{
  "n_layer": 13,
  "d_model": 192,
  "n_experts": 16,
  "experts_per_token": 3,
  "d_expert": 80,
  "d_shared_expert": 256,
  "activation": "squared_relu",
  "moe_layers": [0, 1, 2, 3, 4, 5, 6, 7, 8, 9, 10, 11, 12],
  "router_score": "softmax",
  "normalize_top_k": false,
  "routed_scale": 2.31,
  "balance_loss": 0.0112,
  "balance_bias": false,
  "router_z_loss": 0.0001,
  "init_std_router": 0.00807,
  "lr_router": 0.00183,
  "vocab_size": 32000,
  "norm": "layernorm",
  "norm_eps": 1e-05,
  "tie_embeddings": "early",
  "optimizer": "muon",
  "lr": 0.011,
  "beta1": 0.9,
  "batch_tokens": 65536,
  "seq_len": 512,
  "train_tokens": 385100000,
  "steps": 5877,
  "dataset": "wikipedia_en"
}
Below are experts of layer 3 (counted from 0) of a mixture-of-experts language model. Rows are named router (the router's row for the expert), up (a neuron's input weights, with its number) and show model dimensions 0-191. Each number is 128 + 32 x the weight over its row's rms, rounded and kept within 0 to 255.
Before each expert's rows: "gets" lists some tokens that make up at least twice as much of what it gets as of all text. This comes from a sample of Wikipedia text that the model never trained on. Tokens count by the router's weight.

# expert 15
gets: " |", ":", ";", " 2", " 1", " 4"
router [120 188 179 168 105 120  79 130 173  88  94  96 160 148 145 163 126 182 121 102 116  72 135  86 109 165 130 127 148 157 123  92 150 107 108 164 150  87 121  82 170 109 142 106 114  92 132 156 147  73 159 106 116 105 145 153 176  84  87 146 187 132  99 149 113 117 144  84 178 162 142 114 104 124 150 132 144 104 140 159 155 110  87 113  80 138 166 140  82  82 117 174  78 135  90 162 117  75 176 155 103 163  89 127 149 165 158 181 139  94 150 104 131 120 165 147 145 119 127 165  59 152  80 181  99 117 122  81  80 119  91  99 153  86 126 138 152  79 186 127  80 106 122 123  73 153 139  94 121 117  86 123 104 120  59  85 183 162 183 129 134 147 184  88 138 104 124 189 146 104 106 134 188 171  74 112 159  90 110 177 134 192 136 122 136 118 107 114 129 168 117  76]
up3 [122 119 136  42 114 167  90 158 170 128  68 168 113 118 107 128 195 139 125 130 149  71 119 120 132 138 133 152 179 129  95 163 138 151 166 142  70 124 126 120  91  70  79 128  71 124  70 168 139 128 123 147 100  38 125 146 130 141  88 125 159 109 145 128 179 120 103 129 166 123 197 153 122  91 153 164  46 157 152 122 141 154  96 150 111 168  54 129 112 157 156 157 165 158 149 171 148  98 151 189  85 132 141 115 173 197 122 191 149 128 136 154 118 132 118 113 204 139 130 100 153 149 142 148 113  86 128 150  82 137 124 126  79  77 168 114 158 135 118  86  98 101 100  95 146 101 169 140  84 121  80 144 131 103 168 150  73 141 103 105 172  91 131 178 113 114 186 126 160 168 125  97 117  99 107 135 118 176 159 103 104  51 165 140 132 131 117 127 105  96 114 149]
up4 [113 161 109 127 133 101 163 110  89 103 116 135 126 165 136 129 120 131 140 135  87  70 157 134 131 143 111  91  93 154 110 101 101  96 102 115 136  91 128 153 129  65 137 205 126 173 158 133 108 113 169  54 139 158 123 163 198 153  90 151 100 157 103 134  83 200 172 136 129 159  70 178 113  64 149  86 181  96 118 125 207  98 148 112 119  81 115 138 104 131 124 146  76 127 152 173  82 146 155 133 171 117  69 121  82 129 111 156 130 124 138 130 106 169 101 183 124 137 178 118 163  98  80 184 146 127 112 114  91 107 137 155 174 121 140 131 140 120 113  89  82 104 182 132 111 124  90  80 168 109 143 117 142 144 155 135 124 222 106 139  92 135 128 103 153 106 128 163 171  79 158 135 141 134  98  76 123 152 175  71 169 149 119 114  67  85 192  91 115 202 145 135]
up5 [160 118 100 127 126 155 115 152 131  87  88 146 126 145 119 150  93 140 104 127 155  74 188  83 132 187 151 109 154 132 148  40 189 149  97  70 112 105 136 142 131 161  80 178 131 132  74 133 150 108 163 127 143 142 114 130 160 143 115 173 137  93 171  43 102 143 112  89  93 151 164 104 126 109  72 139 122 110 187  98 109 133 139 150 152 103 139 168 118 137 161 113 130  73 128 146 168  58 143 121 189 150 116  55 179 129 169 190 127 104 115 154 184 154 182 105  73 145 111 141 112 156 152 165 117 147 151 116  79 104 109 111 134 101 114  90 166  85 106 107 123 103 136 179 190 180 159 142 133 127 110 103 133  85  61  96 170 119 122 133 143 100 197 127 123 119 151 107 148 130 176 174 161 144 137  87 133 132  80 150 112 149  96  97 138 162 129  92  69 111  63 175]

# expert 4
gets: " of", " to", " for", " by", ",", " and"
router [144 111 140 145  85 114  84 138 156 139  82 108 191 165 150 128 111 117  88 149 127  99  61 143 147 174  74 138 153 137  84  79  93 115  82  69 114 157 188 127 120 123 173 157 120 134 108 148 142  77 127  67  96  87 108 148 174 181 118 160  98  94  92  51 142 104 129 105 174  84 150 140 174 168 162 110 138  84 131  85 145 133  85 182 164 139  89 128 124 182 214 143  97 123 141 147 128 207 174 162 148 125 107 166 135 140 148 171 118 106  88 111 103  82 111 155 128 137 131  92 128 167 108 184  82  74 128 114 116 114 105  93 180 169 110 104 177 144 115 100 118 163 130 127 156 151 103 129 190  91  94 137 125 140 119 173 142  91 134 125 105 144 139 134 146 102 147 104 151 179 153 106 116 160  85 153 167 127 204  92 153  89 131 114 139 118 134  99 149 176  92  63]
up0 [202 153 121 162  72 157 134 140 107 127 135  74 150  99  87  85 140 137 117 153  83 100  65 156  84 158  89 100 172 157  56  98 159  68 132  93 144 120 147 158  89 101 165 121 122 129 129 201 136 118 128 123 113 162 100 143 119 122 177 105 115 164 189 199 136 128 109 143 146 141 133  71 157 171 174 173 115  96 115  90 135  95 117 113 130 141 139 125 173 175  76  94  69 170 112 128 101 142 138 137 110 104 195 151 164 184 158 156 108 153 118 123 118 123 103 154 123 151 132 176 131 124  72 164 138 173  59  86 150 132 143 106 103 172  91 136 121 184 108 134 145 159  99 103 121 129  86 124 151  83 117 176  69  96 120 107 114 107 200 162 122 124 160 133 101  75 154 146 161 164 157 107  74  84  76 108 139 102 186 137 173 154 127 169 117 131 133 112  70 117 105 111]
up1 [105 114 151  52 106  90  81 127 136 100 112 131 156 123 101 109 128 127 145 127 141 129  57 128 105 153 119 145 160 106 111 166 180  98 113 136 115 213 124 144  64 100 169 129 129 144 144 138 153 107 131 127 115  86  93 112 142 137 140  98 139  78 199 151 100  63 116 125 118  78 144 136  98 161 108  76  91 202 158 117 139 157  91 129 141 157 110 142 157 170 118 153 179 106 101 183 152 145 137 200 182 121 107 158 108 112 161 123 138 145 142  84 128 120  74 114  80 143 116 113  77 182 118 163 149 130 212  87  73  98 115  77 105 101 135 113 153 159 129 167 100 187 118 102 153  98 140 170 103 139  99 114 148 110 142 126 109 108 128  94  91 151  95 164  67 167 113 180 164 189 141 158 124 145 113 109 117 130 110  91 195  55 182 141 123 191  78 143 135 146 172 150]
up2 [156 116 155  71 117 146 151 142 171 129 125 122  85 108 118  93 143 112 101 124  96 106  85 102 114  84 181 141 144 125 100 114 151 130  82 196 168 133 137 101 196 116 158  94  89 194 102 179 142  70 134 133 116 145 118 166 154  83 172 119 115 178 137 119  79 120  79 153 122  63 168 175 121 129 118 134  77 125 116 194 137  98 150 141 145 141 108 176 110 142 157 157 132 108 131 112 113 132 151 138 149 138 133 134  51 100 172  97 146 127 145 200 110 129 141 125  51 158 205 130 116 132 147 101 167  78 161  56 146 118 185 150  74 143  98 132 145  13 123 152 124 161 149 117  84 118 120 174  98 107 118 187 123 126 157 117 120 145 136 119 145 101 135  91 129 138 115 155 126 178 114  99 107 161  83  67 144 177 138 108  81 106 169 133  86 128 139 117  83 140 188 143]

# expert 14
gets: " |", " and", "|", ";", "==", " ="
router [135 146 155 169 126 105  99 193 168 105  88  88 138 112  57 141 167 154  69 106  82  83 120 131 152 152 169  89 123 135 139  78 119  81 129 190  92 105 163 113 138 169 141  97 120 152 125 158 137  93 170  85 105 136 106 153 163 113  97 189 180 118 112 157 124 179 143  59 118 116 108  55  71  87 129 170 105 121 116 128 120 114  68 124  59 149 116 166 120  99 152 172  74 149 100 102 128  87 164 184 154 157 157 149 151 155 174 155 146 105 105 124 194 160 149 134 140 137 151 102 148  95 142 162  71 107 154  85  80 153  84  88 168 144 189 126 151 163 108 119 152 116  91 129  61 109 172 105 173  95  93 143  92 177 137 140 169 130 136 133 117 126 160  96 147  64 146 131 153  89 125 139 166 169  79 126 135 112 144 146 100 151  78 141 143 123 114 109 120 175 123  82]
up0 [157 110 107 136 125 101  92 160 147  77  67  97 156 123  98  71  95 170 126 107 126  92  91 139 121 145  88  83 139  44  80  80 126 131 157  97 159 146 107 100 127  87 156 116 161 180  81 153 132 113 160 140 137 179 132 158 123 110 118 162 132 108 163 141 118  53  88  89 144 155 129 114 132 158 139 192 127 121 105 127 112 101  86 115 124 115 178 123 128 195 139 165  51 152  91 140 130 192 175 206 116 143 148 108 163 164 195 145 146 168  90 123 154 123 120 209 152  85 125  84 142 111 129 213  83 164 151 117 120 126  85  87 129 148 124  99 127 153 148 149  98  89 111 134 171 147 134  79 140  81 136 172  62  99 139 127 153 123 178 145 156 158 134 130 122 103  72 118 188 149 171  84 105 168  78 127 145 104 147 163 123 127 153 151 148 107 146 131  84 150 107 117]
up1 [ 70  90  94  72 112  79  43 123 184 118  88  81 156  92 108 165  91 140 152 156 161  74  54 139  63 182 108 145 144 122 102 135 171 109  58 136  91 149 130  95  97 143 138 147  93  86  98 128 145  68  94 168 127 119 116 116 154 142 203  98 147 114 140 107 138 126 103 129 106 148 130 102 117 157  83 139 122 167 194 172 164 182 129 128 137 142 150 124 135 118 120 154 134 134 128 108 158 136 172 191 141  84  84 158 130 119 146 128 163 138 156 109 157 114 140 102 117 174  56 162 122 189 127 136  76 147 165  40  84 107  91  91 166  99 138  91 124 144 117 156  87 147 135 138 163 122 146 169 117 124 137 189 160  70  86 143 145 152 118 121 100 191 126 177 102 146  84 185 160 102 123 142 125 128 102 152 158 141 136 110 121 125 168 161 113 156 116 147  99 186 118 143]
up2 [109 142 121  80  63 183  78 110 183 141  97 173 101 163  82 193 157 137  96 126  95  81 125  83  83 170 155 122 137 136 119 115  93 126 119 113 160 135 148 112 147 125 174 132 110 216 120  85 112  94 137 186 113 172 139 150 196 155 142 132 151 117 139 142 120 146  57 135 116  74 159 142 124 129 178 131 100 104 136 109  93  97 125 113 118 143 145 114 156 121 140 222 108 114 100  95 102 132 200 151 172 139  68 130  30 163 198 129 163 133 102 147 115 153 105 135  96 133 136  82  86 155 113 204 119  74 137  67 149 149  72  81 133 136  99 152 133 117 131 134 110  78 147  97 132 136 151 134 142  92 136 165 118 101 134 113 134 163 178 154 136 130 134  65 122 127 120 154 171 170 135 125  98 141  84 130 144  88 100  93 162 133 168 118 177 116 167  97  91 157 104 114]

# expert 2
gets: "|", " in", " In", "In", " United", " during"
router [177 137 128 148  95 113  81 112 171 133 104 119 105  67 193 133 164 136 102 122 135 108 131 128 139 152 168 134 114 143 126  98 152  96 109 124  75 158 125  82 166 141 125 151 141 135 139 137 139  92 156 197 130 152 138 115 174 100 104 123 118 102 121 152  83 211 142 105 140  95 164 153  91  51 152 108 119  77  44 116 153 111  99 109 125 131 129 130 141 116 134 153 103 166 141 103  92 101 191 156 115 145  78 111  38 148 149 158 116 167 121 120 121 129 146 131 186 140 158 138 133 155 151 172  87  71 139  90  88  95  75  85 173 110 106  88 154  40  92 129  86 111  75 161 141 128 122 165 186 133 153 147  99 150  73 164 132  89 171 116  62  78 175 148 151 108 129 139 172 133 110 121 168 154  87  65  82 124 148 150 156 144 131 152 145 151 142  86  89 178 139  93]
up3 [137 113 142  66  30  75  73 155 118 130  89 133 169 167 165 122 137  75 128 194 102  99 124 121 166 117 104 132 118 188 166 131  75 154 146 106 112 162 140  50 127 111  89 120  75 121  97 132 168 184 125 158 169 100  78  86 193 130 138 155 132 129 148 101 109  99 126  76 164 114 172 157 145 109 177 158 109 160 129 190 114 161 178 175 115 154 115 120 111 105 160 120  52 133  82 128 163 166 125 161  86 101 176 163 130 127 120 132 158 146 124 131 125 140 177  89 103  97 122 135 127 151 135 124  51 143 130  83 159  93  78  83 111 117 154 105 193 140 134 130  61 118 118 118 177 142 117 113 171 132  43 147 103 146 110 127 164 149 128 122 102 170 118 118 108 138 153 166 174 122 125 108 195 145 127 103 101 150 137 108 150 152 157 122 106 133 109 174  99 112 100 184]
up4 [128 157 115 117 129 155  91 122 125 142 106 130 162 164  86 171  91 178 193 122 109 138  84 100  97 157 122 186 138 117 122  74  52 157  70 147 103 102 123 161 134 143 146 135 142  62 145 171 189 103 169 136  89 106 102  59 140 127 145 137 115  91 149 134  90 160  98 121 123 154 103 140 128 145 171 116  97  81 157 131 140 148 134 147 127 174 129 148 120 184 168 136 130 150 177  97 128 111 173 161  73 112 120 155 104  78  66 146 146 115 147 139 161  72 156 192 126 118 104  73 126  90 155 193  92 143 179 138  93 125 139  90  91  88 119 138 129 108  83 115 101 136 159 156 144 199  96  94 122 137  78  97  77 154 133 147  75 105 115  84 159 192 174  69 140  88 143 186 118  96 161 185 115 139 160 106 125 136 115 118 145  57 131 166 132 102 107  98 184 141 136 167]
up5 [176  70 108 149 125 169  66 132 174 172  97 112 113 117 100 186 115  92  83 134 158 168 236 114 163 160 134 100 116 109 137  56 164 114 128 114 109 113 156 125 118 134  79 130 146 139 111 154 141 120 122 147 110 160 160  87 212  73 160 146 157  99 114 154 106 134 102 138 137 114 143  42 159 153  97  99 120 139 169  74 126 115 121 121 193 179 136 110 155 128 155 142 122 142  94 148 119 113 118 129 167 102  81 106 169 105 151  97  89 110 119  92 126 143 129 131 115  86 124 137 139 169 169 144 146 121 120  56  81  71 119  83 152 127 163 118 114  57 156 123 165 110 170 132 130 145 152 138 170 135 162 122 148 118  75  88 164 158  95 138 139 122 113 152  74 100 223 124 128 153 136 214  98 124 147 109 158 101  89 180 137 145  84 115 161 152 106  76 123 163 103 112]

# expert 11
gets: "\n", " the", ".", " ", "-", " his"
router [111 196 175 140 129  87  82 203 162 132 103  95 143 129 111 126 117  98 118 138 193  86  80 118 122 158 134 129 118 101 116  87 114  80  80 148 122 108 116 114  75 144 159 110 101 141 109 179 185  83 186 167 146 120 144 118 177 134 119 178 125 158 163 149 150 123 149  92 133 163 115  99 120 124 104 181 121 143 107 138 129 143  83  96 164 151 127 169 189 117 131 157  76 132  89 140 135 132 169 197 107 166 101 152 125 151 164 183 115 109 164 110 156 113 109 167  93 158  94 191 117 110  64 171  97 124 150  82  78 178 103  92 164 174  98  86 141 161  62 132 112 114 118 160 156 119 184 121 156 105 103 159 171 142 113  65 146 101 133 151  90 182 183  80 116  84 114 120 149  71 104 101 138 172  82 128 146 125 151 119 195 142 115 125 127 121  92  88 102 178 123  98]
up3 [165 126  80 126 108 144  45 109  83 110  67 159 104 146 139  20  93 153 147 122 153  87 103 118 147 172 117 163 108 130 130 154  68 144 169 101 120 162 139 129 117  98 143  96 109 127  92 162 174 113 112 182 125  81 104 134 160  98 160 107  79 101  80 153 110 148 161 120 157 107 134 148 164 126 134  90 129 191 148 149 139 150 113 104 166 153  70  87 144 175 160 111  55 132 122 118 126 117 132 207 106 198 150 126 149 148 163 155 163 107  95 119 123 135  93  97 125 164 120 195  95 170 122 110  92 134 139  70 121 160 129 123 129 116 127 155 177 165 156 155 126 171  85 141 111 132 115 156 121 152 109  99 145  57 160 160  95 140 139 146 126 150 128  91 108 189 132 173 121 143  83 123 164 160  91 105 139  71 160  76 155 131 178  89 205  83  97 135 106 134 111 177]
up4 [127 136 132 139 162  91  92 144 118 124 140 109 140 192 156 155  92 200 168 100 104  74 119 156 199 161 119  94  85 107  89  57  52 135 111 127 119 102 129 142 140 103 164 151 148 106 134 113 125  99 120  91  97 102 129 156 137 127 111 130 129 102 147 173  55 147 147 164 175 121  90 192  81 101 131 105 192  70  96 152 197 101 114 114 129 115 125 169 104 101 128 156  83 157 126 142 104  63 159 155 157 112 100 137  85 153 100 162 134 162 121  96 128  93 142 205 122 153 103 118 138 121  93 228 102 140 186  73 104 183 145 136 125 138 111 156 126 120  97  73 129 122 163 183 109 130 150 145 155 111 107 127 129  74 103  95  76 135 117 133 124 121 140 113 173 145 133 145 126 123 190 158  99 146 153  95 121 149 142 122 198 119  90 149  88 115 198  57 152 138 134 129]
up5 [152 106 141  93  95 133  92 147 160 175 118 142 157 105  91 147 102 154 117 147 154  75 234 137 141 134 138  99  94 153 148  93 213 133  89 129 114  88  96 110 115  99 161 158 159 136 158 148 196  54  89 133 120 128 161 116 147 101 150 158 114 117 154 121 115 112 177  55 168 161 186  76 125  91  67 150  81 140 159  88 121 134 103 137 202 199 139 134 126 135 154 168 119 162 158 137 107  81 157 108 147 121 109 128 149 141 142 122 121 172 154 114 129 112 123 113  98 123 129 124 157 129 148 139  38 119 148  44 106 114 137 136 174 155 138  74 118  80  95 140 136 118 175 126 111 155 152 184 182 144 123 145 171  97  72 120 124  86 153 129  90 134 112 116 153 150 123 105 111 107 151 145 109 149 100  79 118 128 113 122 141 162 137 126 157  59 113  58 137 197  68 125]

# expert 3
gets: "\n", ".", "'", " He", "i", " he"
router [151 169 171  97  88  90  79 157 181 168  84 101 158 136 115 120 192 144 122 137 111  80 129 124 140 155 140 120 100  95 152  94 133 110 121 160 102 109 131 116  94 150 171 118 106 172 114 152 132  71 145 154 120  92 181 152 175  63  97 164 120 122 117 139 129  97 177  77 184 107 108  82 130  81 107 188 125 157 147  94 149  92 104 134 138 140 133 145 170  71 102 157  86 135 115 130 135  61 176 167 106 171 112 137 102 159 174 183 120 106 121 110 166 120 117 147  82 166  69 157 164 111 180 159  94 111 173  60  80 100  84  77 141 138 134  58 160 163 123 111 101  92 113 150  95 127 165  81 141 107 150 145 119 127 144 121 121 101 139 125 138 147 177 101 130  44 124 117 136 157 116  65 122 181  82 103 152 114 152 154 123 165  98 161 165 123 132  81  81 166  81 172]
up3 [153  84  86 116  94 121  48 184 156 133  38 115 130 118  98 108 167  63 176 153 172 100 102 115 152 165 111 114 177 141 124 158  90 180 106 103  86 130 120  80 108  68 153 137 124 142 102 185 167  72 146 125 132 132 109 131 139 200 115 183 135 129 137 128 154 158 123 119 140 153  99 218 179 166 188  94 132 135 124 150 154 140 105 128 155 149 121 144 140 130 134 166 107  88 136 135 155  88 151 208  96 160 117 119 144 174 136 164 155 123  51  72 133 108 110 109 122 168 132 147 147 149 130 141  63 115 154  87 114 117  87 122 143  96 101  76 170 135 116 106  92 154 109 172 139  75 153 147 106 155 112 137  98  86 133  94 120 132 130 112 144 145 156 108 146 141 146 165 130 133 100 149 116 144  99 116 137  81 168 114 158 106 180 125 127 166  57 131 121 136  55 215]
up4 [175 138 129 134  95 155 144 101 130 131 169 105 122 147 107 124  99 126 114 140 120  89 131 102 117 120 101 144  85  65 120 119  93 174 101 139 108 190 151 173  93 126 151 195 135 152 187 130 134 133 156  96  80 142 113  98 144 179  77 167  72 102 170 135 104 117 141 120 123 106 136 134 114 101 152 172 113 114 110 142 180 112 135 101 155 110 113 189  90  87 111 186  76 145 120 173  97  98 148 149 116 138 137 110 150 142 120 179 105 168 140 158 133  86 202 165 133 129 105  97 149  77 164 189  36 106 184 104 103 153 136 114  89 173 160  73 174 109 127  51  49 166 115 101 159 133  66 106 148 164  96 112  77 136 126  97 158 172 118 102 131 149 118 131 161 130 114 179  99 146 144 138 109 143 101  89 146 141  91 151 179  93 103 147  93 158 209  66 145 129 134 122]
up5 [140 119 128 170 116 150 131 136 168 112  95 145 150  95 136 115 104  97 133 137 182 137 169 129 102 158 125  71 132 135 148 107  82  97  86 103  84  86 146 117  97 153 109 122  88 156  90  88 126 112  90  72 176 125 135 127 187  45 160 150 121 184 173  62 113 134 142 154 126 119 152 116 143  83 148 193 159 143 135 144  93 140 127 116 155 143 182 122 161 151 154 150 149 129 158 115 141 128 164 140 177 165 152 137 195 110 148 126  86 107 184 119 201  99 152 137  74 124  91  50 145 156 179 152  86 182 151  88  88 196  58 132 109 176 125  95 103  92  99  73 185 154 168  98 171 130 114 150 142 136 159 132 142  96 117  79 140 116 104  77 120 143 151 159  98  68 124 128 181  70 165 151  98  86 132  83 174 117 123 167 101  98  87 122 127 128 123 116 145 130  92 145]

# expert 0
gets: ",", " |", " (", ")", " a", "\""
router [ 91 159 163  69 110 103  72 165 183 105  85  94 176  89 108 131 151 102 115 122 106  88 152  93 153 122 143  96  97 123 134  90 114 119 119 165 113 149 163 112 155 162 149  54 132 120 119 148 114  89 145 122  96  92 114 148 164  91 130 168 123 163 153 136 165  86 154  82 175 177 138  79 116 132 119 163 100 178 143 105 119 133  62 136 142 161  99 151 143 134  57 178  87 129 114  66 167  55 162 191  94 159 158 170 117 181 186 163 106 140 138 122 136  86 141 141 181 154 132 159 116 120 132 169  76 129 154  57  85 166  76  98 155 148 102 116 141 145  91 137 156  67 125  72  83 128 152 125 158 128 107 187 136  67 161  90 159 114 145 113 129 137 154  98 123 111 117 139 130 154 122  97 153 167  85 119 132 122 123 139 131 176 182 172 174  90 110  97  92 176 119 162]
up0 [154 130 133 159 128 138 107 178  64 118 126  95 153 113  90  59 101 114 103 121  90 130  46 162 124 141  83 107 138 165  43 129  75 156 115  94 177 144 154 168  94 141 121 134 112 122 115 144 139 101  69  62  93 121 137 170 178 125 171 109  97 178 151 117 122  92  82 133 166 136 130 143 152 139 188 146 165 125  81 136 164 122 104  92 127 119 115 136 127 202  90 124  41 180  99  94 121 130 192 138  96 109 148 156 113 162 167 154 129 126 173 137 144 168 116 112 146 138 137 130 151 133  89 165 136 121  78 155 140 136 103  62 106 177  93 101 151 175 133 136 113 161  63 123 143 110  85  99 137 116 122 175 152 112 145  80 144 144 210 150 109 135 121 146 129  61 117 159 166 202 147  81 167 116  71 140 176 159 171 103 108 161 130 159 143  92 129 131 110 144 121 135]
up1 [ 53 107  92  72  87 113 119 164 184 111 123 127 149 147 135 212  84 154 161 139 133  92 139  63 123 114 145 145 110 123  96  92 160 104  83 170 141  80 121 116 100 129 163 102 126 108 116 139 139  71 102 133 142 148  65 106 150  87 162 166 158 115 186 102 132  87  48  91  93 132 133  91  88 195  98 153  77 185 190 143  89 109 101 111 109 122 127 113 138 151 124 146 126 148 131  66 106  99 137 165 139  98 112 131 105 129 173 156 147 127 128  89 113 123 177 104  94 193 125 166  94 198 139 130 148 177 136  89 143 172 135  76 130 124 159 112 119 144 163 122 164  97 124 139 164  85 112 142 127 161 136 167 194 119 124 162 227  65 145 121 133 156 125 118  82 136 117 129 139 132 102 156 150 143 138 130 135 121 149  51  93 142 209 153 111 111 123 140 129 176 139 127]
up2 [138 171 123 152 113 157 149 150 159  97 110 161 101 143 105 138 126  77  84 172  85 116  99  95  97 112 112  97 121 129  55  74 105  62 124 162 174 146 154 142 209  79 157 121 144 159 133 153  98 100 123 142  77 173 151 130 206 125 172 174 123 153 127 101 134 140 160  79 112  68 143  88 162 132 163  99 113 149 102  81  84 145 132 133 159 156 148 105 110 170 170 184  75 145 134 115  70 141 178  97 158 156 141 106 126 178 188 154 156 118 172 148 103 124 127 162 100 122 106 128 118 182 143 172  97 131 126  95 102  83 121 144 151 136 105 112 157 102 141 129 118 114  74  71 132 164 118 130 181 138  73 117 114 121 139 144  91 168 181 178  96 159 156 108 124 158  99 149 115 176  72 122  95 113  74  80 128 126  91 120  89 107 201 123 120 171 178 100  57 133 125 114]

# expert 9
gets: ",", " the", "ed", " first", " also", "The"
router [117 150 175 104 111  92  97 135 171 107  95 100 171  73 108 125 153  85 107 125 131  84  92 150 171 167 142 138 173 133  98  88 123  87 123 149 113  93 180 120 147  91 119 132 111 124 135 151 131  70 186 152 160 141 200 114 160 114 145 190 145 109 117 169  85 104 132  96 169 129 136  67 135 126  99 103  95 145 148  95 121 138  92 155 135 164 134 127 128 163 129 164  77 193  65 144 175  71 175 191 102 167 125 154 129 156 167 176 131 105 163 125 116 138 121 167 154 131 130 147 128 110 158 174  95 104 159  94  90 150  82  96 159 166  52 117 103 132 160 139 170 123 128 103 110 100  98 108 163  99  99 127 131 142 162  89 140 143  78 166 115  75 191  52 122  71 119  86 128 130 107 157 187 165  79 117 142  68 148 138 152 139 162 123 189 128 102  89 112 181 109  82]
up0 [142 123 137 157  94 124 146 145 154 132  79 113 140 147  81  99 135 155 109 132  83  87  72 165 131 144 112 113 150 153  79  99  78  93 120 141 132 170 167 136 106 155 121 124 161 180 127 176 119  81 175 106  48 127 112 177 146  98 169  94 156 121  77 129 164 102 118  79 110 140 173 112 115 101 116 209 102 119 126  95 141  77  96 170 152 147 117  68 219 176 126 124  60 125  73 148  94 102 118 175 144 158 142 103 102  91 134  99 105  98 127  80 147 133  97 139 162 193 106 134 134 164 144 202  86  92  96  99 144 112 145 123 161 156  96 110 130 147  76 192  78 149 129 123  93 132 102  98 159 114 169 174  73 100 127 144 153 174 210 180 131 147 122 128 164  97 106 121  90 128  94 122 146 139  95  97 132 144 142 165 121 137 141 168 123 187 155 144 128 182 151 118]
up1 [ 69  68 122 102 105 113  87 115 189 136 151  62 171  96  90 202 154 148 133 142 149  69  95 156 107 124  89  73 174 134 139 151 183 135  64 111 126 134 134 144 102 139 151 125 107  59 146 181 155  94 121 123 138  62 101 184 201 157 211 124 103 157 146 138 173  95  90  80 112 122 138 103  89 103 108 101 120 152 195 113 142 166 110 108 122 104 150 146 163 151 129 179 144 154 145 128 114 128 171 169 104  97  75 108  90 163 112 129 106 110 139 111 135 105 175 144 112 173  85 118 154 157 144 123 133 150 138  69  38 125 134 107 142 159  88 116 124  82 145 181 127 174  86 171 140 111 129 150 128 114  89 125 106  68 148 173 172 164  91 156  96 161 164 145 141 107 109 131  93 141 133 123 119 142  86 110 147  98 158  78 141 115 151 112 114 156 107 148 151 197 138 143]
up2 [134 162 132 132 135 140 154 165 154 110 140 141 122 114  90 120 157  69  80 174 123  97 118  93  91 137 133 109  80 121  78 101 103  52 123 175 175 165 122 107 221 111 185  84 164 161 137 138 123 107 125 141 124 151 165 122 144  58 154 170 128 153  64  88  93 164 119  83 160  96 146  96 151 100 145 128 129 178 102 140 130  95 161 144 158 142 101  50 117 162 126 184  86 166 119 146  88 158 169 112 148 137 143 116 109 170 170 161 139  91 161 142 114 112 133  70 121 102 125 133 147 179 145 143 135 120 129 115  94  84  71 128 195 147 137 106 124 102 120 172  95 104  95  87 133 168 160 134 194  92  81  93 110 131 154 111  90 147 157 166  53 116 114  97 127 154 100 198 163 170  70 128 110 152  62 123 142 129 122 147 138 109 184 148 114 129 179  78  91 138 128 158]

# expert 7
gets: " to", " in", " was", " of", " on", " for"
router [193  90 143 104  79 131  73 109 181 152  67 105 155  93 143 140  78 166 120 137 113  79 146 110 125 203 108 135  96  88 130 115 126 125  83 100 121 125 142 114 138  94 117  78  52 149 113 105 139 105 160 102  97  95  90 170 164 125 162 172 136 166 153 115  97  95  94 108 140 140 114 130 157 147 122 148 108 158 137 135 131 107  77 160  98 110 148 121 126 173 168 163  97 130 134 106 129 188 173 174 115 147 162 130 135 100 164 179 204 122 121 104 136 139 129 158 150 128 104  95 122  74 131 177  79 142 129 112  89 180  93  97 168  81 197 138 152 170 144 109 112 165 105  75 183 224 121 119 144 119 124 142 106 112 175 126 108 151 144  84 113 139 119 158 146 111 146 161 110 128  69 181 102 171  91 107 111  85 105 148 124  62 149  50  88 130 181 143 148 160 103  88]
up0 [183 139 123 102 108 123 152 142 165 143 146 111 145  93  97  67 118 139 166 219 112 117  92 124  95 155  75 130 162 109  30 131 121 127 192  72 133 137 125 181 142 105 115 136 113  97 123 114 180  95 155 156 125 179 144 165 143 159 175 117  86  96 127  88 164 111  77 109 218 126 115 152 170 145 165 148 120 109 108  92 111 138 111 157 148 112 158 147 121 118 144  94  69 149 155 156  97 124 170 159 157 158 181 115 168 168  98 123  95 157 111  94 137 104 121 163 128 117 115  73 127 105 100 186 131 148  95  80 144 120 150  47 107 131  77 107 178 143  97 180 128 149  75 118 169 136  68 113 132  78 141 153 108 116 131 134 117  81 222 152  92 119 117  96 145  72 111 157 146 136 149 156  78 111  88  89 120 140 171 156 158  95 113 187 157 120 126 137 122 120 106 141]
up1 [104 116 149  95 112  44  98 109 168 110 132 102 111 126 150 152 124 123 104 146  98  88 154 116  81 119 141 214 157 153 133  78 153 110 112 138 119  94 167 100  78 172 156  96  87  68 106 125 133 147 127 175 147 130 129  88 129 124 156  74 142 151 146  76 109  80  92 128 128  88 138 109  74 122 148 139 113 170 161 121 183 182 101 174 164 181  98 165 109 127 140 109 164 146 171 121 158 150 148 135 120  91  96  97  65 137 134 163 156 168 132 117 119 149  84 112 129 125  51 135  61 184 139  83  69 121 132 105 111 113  88 155  91 101 206 138 140 141 115 155 117 152  99 144 148 129 132 222 125 138 126 104 166 116 125 114 145  90 111 138  85 185 132 177 151 151 130 112 158 150 107 184 132 129 111 129 134 139 189  79  90  93 179 124 141 176  70 181 110 181 109 166]
up2 [ 87 133  92  66 129 139 107 127 147  95 134 117 122 126  90  98  92 114 108 129 146 122  75 102  52 165 155 155 145 136  64 154 135 107 108 178 159  79 134 125 201 105 186 135  81 175 129 160 116 146 149 130 130 160 129 147 147 124 122 118 199 150 137 176 121 152 122 111 155  85 162 164 135  75 146 134 123  58 139 149  83 152 110 169 131 157 128 167 104 149 113 143  98 140 129 163 107 103 155 151 179 160  59  84  84 155 221 127 161  88 116 129 171 143 163 139 106 106 166 135  93 162 146 158 148 130 136  58  92  74 124 206 103  97 105  74 124  43 127 149 164 115 127 117 149 161 185 123 116 102 111  96 122  89 138  86  64 191  99 161 123 134 118 118 179 149  92 157 176 128 108 122  82  79 101 101 166 162 146 147 104 124 124 137 123 141 133 105 109 130 173 124]